From a checkpoint of a small mixture-of-experts model trained on Wikipedia: 2 picks a token.
Below are experts of layer 5 (counted from 0) of a mixture-of-experts language model. Rows are named router (the router's row for the expert) and show model dimensions 96-143. Each number is 200 + 30 x the weight over its row's rms, rounded and kept within 0 to 999.
After each expert's rows: "comes after" lists some tokens at least twice as common just before its tokens as in all text; "mostly gets" lists some tokens that are sent to it at least half of the time. This comes from a sample of Wikipedia text that the model never trained on. Tokens count by the router's weight.

# expert 62
router,207,204,160,191,190,212,201,176,181,192,165,206,213,211,250,195,171,199,248,243,197,201,195,149,188,168,188,208,182,237,213,195,234,251,159,224,240,134,158,237,189,196,216,219,130,194,237,199
comes after: "|", "\n", " |", "-", "%", " is"
mostly gets: " Turnout", " sq", " Swing", " JPL", " km^{2}", " Labour"

# expert 19
router,200,188,204,155,174,220,156,195,195,222,249,208,191,175,174,202,192,231,249,208,201,198,188,208,136,194,197,240,158,178,179,216,183,194,166,200,197,189,228,250,237,181,201,192,162,243,175,201
comes after: " c", " l", " t", " d", " ro", " cl"
mostly gets: " pil", " camp", " book", " line", " guitar", " charg"

# expert 61
router,177,206,185,258,269,181,186,219,197,206,175,208,171,181,207,225,228,235,204,245,205,182,199,178,243,202,190,157,206,208,223,214,217,155,197,230,228,213,217,198,167,201,218,210,163,202,250,219
comes after: "\n", "|", " Swed", " was", " medal", " He"
mostly gets: " Ital", " working", " footballer", " Kong", " bronze", " moved"

# expert 37
router,174,158,149,141,207,173,153,149,184,193,220,217,180,194,184,173,181,170,183,174,171,171,202,208,212,188,170,250,183,197,148,237,190,171,198,212,224,188,234,218,213,201,187,196,232,217,222,140
comes after: " ", " An", "i", "é", ".", " an"
mostly gets: "cient", " Philip", " Jim", " Alf", " Ju", " Bern"

# expert 48
router,150,169,186,223,250,195,164,176,173,189,227,178,224,206,178,182,223,183,198,162,161,195,233,225,232,192,225,194,193,155,193,244,163,179,155,223,217,223,193,204,220,181,254,242,193,208,203,178
comes after: "ar", " Bar", "an", "al", " Sam", " Gar"
mostly gets: " Tok", " Turk", " Ram", " Mos", "achus", " McC"

# expert 45
router,226,175,204,233,181,172,200,172,207,214,178,244,272,249,203,191,194,202,176,180,211,207,195,248,190,242,231,231,191,221,146,204,186,213,160,172,232,183,173,178,212,186,209,150,182,228,245,233
comes after: " |", "\n", " ", " election", ".", " Votes"
mostly gets: " ±%", " Votes", " Candidate", "|---|---|---|---|---|---|", "|---|---|---|---", " %"

# expert 22
router,229,149,168,226,248,179,153,177,232,209,207,217,203,235,181,175,190,137,190,167,200,135,133,155,198,196,220,196,148,201,165,219,189,163,211,148,216,195,205,152,253,138,201,218,196,204,218,180
comes after: "\n", " in", " the", " (1", " ", " 1,"
mostly gets: " Candidate", " business", " woman"

# expert 30
router,225,217,205,182,171,177,222,178,222,214,136,164,208,212,210,201,204,218,152,208,192,197,162,191,158,245,230,193,219,258,241,147,167,275,178,187,173,201,226,168,217,201,157,168,201,186,220,201
comes after: "p", "b", "v", " sp", "ap", "qu"
mostly gets: "icle", "ource", "reme", "uty", "ility", "ital"

# expert 15
router,233,142,169,223,226,195,220,211,173,234,219,210,148,189,227,161,196,148,222,202,186,143,210,192,230,211,160,219,144,233,182,222,225,162,221,181,209,247,217,187,215,155,216,209,241,227,175,181
comes after: " 1", " 3", " 2", " 6", " 4", " 5"
mostly gets: " birth:", " (0)", " 2.", " 2:", "–199", " 4:"

# expert 53
router,184,273,182,130,152,213,219,225,153,192,210,176,155,149,195,242,167,173,193,239,202,178,166,207,220,180,184,269,186,142,187,167,199,204,179,235,211,212,198,196,186,225,248,210,170,219,215,218
comes after: " R", " Ch", " Sh", " St", " S", " Sc"
mostly gets: " Marsh", " Ray", "chestra", "airman", "ampion", " Head"

# expert 34
router,215,146,182,215,234,182,149,147,244,228,186,219,185,230,180,155,210,127,195,162,191,150,150,168,187,187,210,165,157,200,177,225,213,164,199,168,191,185,225,149,228,157,201,207,192,224,232,188
comes after: " ", "\n", " |", " —", " and", " 8"
mostly gets: " Wil", " Lou", " invest"

# expert 13
router,247,212,234,191,234,195,202,194,176,219,256,260,207,215,179,174,145,186,212,168,220,249,173,193,197,204,211,174,163,192,140,222,216,178,224,206,221,202,185,184,168,210,227,234,203,169,215,214
comes after: " |", " to", " He", " and", " he", "–1"
mostly gets: " scored", " match", " championship", "–1;", " goal", " scor"

# expert 60
router,197,207,230,195,187,228,230,250,158,109,237,175,163,210,180,227,170,180,220,248,189,203,180,142,207,140,173,175,187,167,238,211,201,237,233,162,246,217,184,219,238,298,204,176,206,154,211,170
comes after: " N", " L", " G", " Y", " E", " O"
mostly gets: " Lind", " Ell", " Lew", " Leon", "andon", " Han"

# expert 6
router,171,200,204,196,218,208,183,135,249,222,210,187,215,177,188,193,273,200,164,183,251,234,200,234,208,195,251,217,278,191,204,205,221,191,227,195,193,234,202,186,169,198,160,238,206,234,159,211
comes after: " =", " career", "ers", "C", " information", "s"
mostly gets: " ==", " ===", "s==", "s===", "ography==", " career=="

# expert 39
router,222,183,252,150,154,151,202,155,207,260,138,153,165,161,251,170,263,172,123,213,152,174,223,203,239,249,213,209,181,184,238,177,217,227,216,206,220,269,221,168,175,218,236,181,202,237,213,190
comes after: " |", "j", "av", "z", "aw", "T"
mostly gets: "itzer", " 0;", "sel", " Jam", "istan", " 0"

# expert 54
router,258,163,221,242,179,179,181,252,187,199,141,222,216,195,188,176,179,206,258,173,233,156,213,226,196,231,164,215,198,235,173,209,146,148,234,200,175,169,129,188,189,194,139,233,260,157,158,175
comes after: "\n", " film", "|", " in", " was", "\""
mostly gets: " directed", " episodes", " Nominated", " appeared", " Produc", " Won"

# expert 16
router,237,179,141,160,184,210,201,200,196,241,186,202,188,209,207,182,188,202,178,204,203,193,193,165,162,218,171,224,178,195,198,217,224,222,208,170,230,221,178,194,193,166,195,164,194,221,192,168
comes after: " the", " of", " at", " to", " as", " one"
mostly gets: "'s", " \"The", "’s", " its", " her", " their"

# expert 63
router,218,145,149,159,241,240,157,166,247,186,171,222,158,207,184,160,200,187,199,166,190,170,161,138,187,173,237,138,154,207,158,198,211,145,108,222,203,203,190,243,145,181,242,156,168,227,220,184
comes after: "\n", "-", "Spec", "us", " species", " is"
mostly gets: " species", " Genus:", "idae", " Family:", " Binomial", " Order:"

# expert 59
router,221,147,198,197,236,196,173,173,246,195,238,195,180,209,148,147,177,156,210,165,222,176,161,186,190,192,247,233,138,223,160,228,206,198,200,159,210,163,214,148,247,147,221,235,192,188,225,170
comes after: " |", " ", " −", " on", " 34", " +"
mostly gets: " personal", " A;", " cl", " season.", " ens"

# expert 14
router,169,248,229,167,238,223,205,144,203,216,220,180,182,192,205,228,179,185,193,211,210,241,169,231,223,166,204,188,201,190,189,138,238,220,178,219,248,180,143,181,150,167,190,236,204,160,243,263
comes after: " w", " st", " sh", "w", " sl", " W"
mostly gets: " building", " house", "ife", " wife", " health", " children"

# expert 41
router,186,230,224,211,150,226,216,255,154,217,241,186,164,154,199,235,173,174,195,268,141,163,219,170,147,196,152,187,135,183,190,247,206,207,241,177,172,256,156,174,214,260,211,182,238,159,153,214
comes after: " B", " T", " R", " G", " L", " P"
mostly gets: " Fort", " MF", " Bl", " bord", " DF", " dest"

# expert 27
router,218,226,202,183,157,165,246,259,155,200,153,175,217,191,203,214,181,189,162,237,276,194,208,188,189,184,191,167,220,199,223,177,203,239,174,188,195,136,237,165,230,215,217,162,176,153,220,176
comes after: " s", " m", " n", " v", " p", " P"
mostly gets: " cover", " employ", " front", " Cast", " treat", " cast"

# expert 46
router,178,187,216,245,171,188,168,132,252,189,200,257,144,165,202,173,199,207,207,161,185,238,219,192,219,231,207,234,206,235,211,159,162,149,196,195,235,198,179,125,206,196,244,206,224,182,176,252
comes after: ".", ")", " |", ";", "s.", ":"
mostly gets: " Rail", " O'", " College", "\n", " Board", " Texas"

# expert 23
router,177,234,168,170,145,222,152,223,171,220,193,182,222,202,218,201,209,184,239,262,190,174,192,204,110,217,138,189,143,234,183,229,151,252,220,238,216,212,207,199,218,191,207,202,194,205,155,229
comes after: " B", " b", " g", "B", " G", " t"
mostly gets: " Be", " Bra", " gu", " te", " che", " Ber"

# expert 50
router,217,214,174,172,182,209,209,263,156,226,244,179,185,209,249,221,193,189,183,264,219,198,175,147,165,175,195,180,154,196,237,142,209,203,199,168,189,208,201,191,215,254,154,150,199,150,201,203
comes after: " M", " S", " A", "M", "A", "S"
mostly gets: " Mus", " Minn", " Miss", "ethod", " Bas", "thlet"

# expert 51
router,207,214,233,190,223,269,229,210,176,216,234,183,187,216,229,176,222,177,188,264,171,194,193,218,203,193,207,113,157,173,168,204,203,169,225,196,198,204,220,202,208,275,171,151,200,154,210,224
comes after: " K", " k", "K", " Z", " g", " H"
mostly gets: " my", " Kn", " find", " let", " land", " Dou"

# expert 58
router,195,168,186,217,177,166,204,185,205,196,172,229,186,180,233,163,251,193,193,260,171,170,203,166,178,136,184,244,187,256,228,189,200,220,189,171,225,172,190,192,219,166,176,193,193,162,177,135
comes after: "°", "S", "N", "I", "A", "H"
mostly gets: " USA", " ENG", " FW", " GER", " FRA", " ITA"

# expert 3
router,210,183,207,240,256,145,174,167,201,165,201,225,206,198,184,179,207,165,188,181,188,208,181,163,177,205,186,144,186,200,201,181,206,133,207,179,230,199,183,204,142,224,235,221,206,206,206,174
comes after: "\n", "=", " (born", ")", "American", "ian"
mostly gets: "American", "enior", "ylum:", " where", " (born", " chron"

# expert 42
router,240,169,238,219,199,173,203,265,148,189,202,166,152,217,230,196,232,221,172,253,177,167,212,195,168,219,196,205,196,212,217,162,246,243,217,184,190,175,187,188,245,249,198,121,233,150,213,178
comes after: " V", " F", "V", " U", " N", "E"
mostly gets: " Viet", "°", "WE", " Vir", " Max", " UTC+"

# expert 31
router,205,175,213,189,147,178,166,251,224,186,179,172,167,165,221,181,178,259,269,196,216,156,225,175,169,188,179,230,151,210,193,245,214,200,233,188,129,212,239,242,207,276,178,175,227,205,157,202
comes after: " C", " D", "C", " c", " (C", "c"
mostly gets: " Cap", " cult", " Camp", " Pet", " Com", " Dec"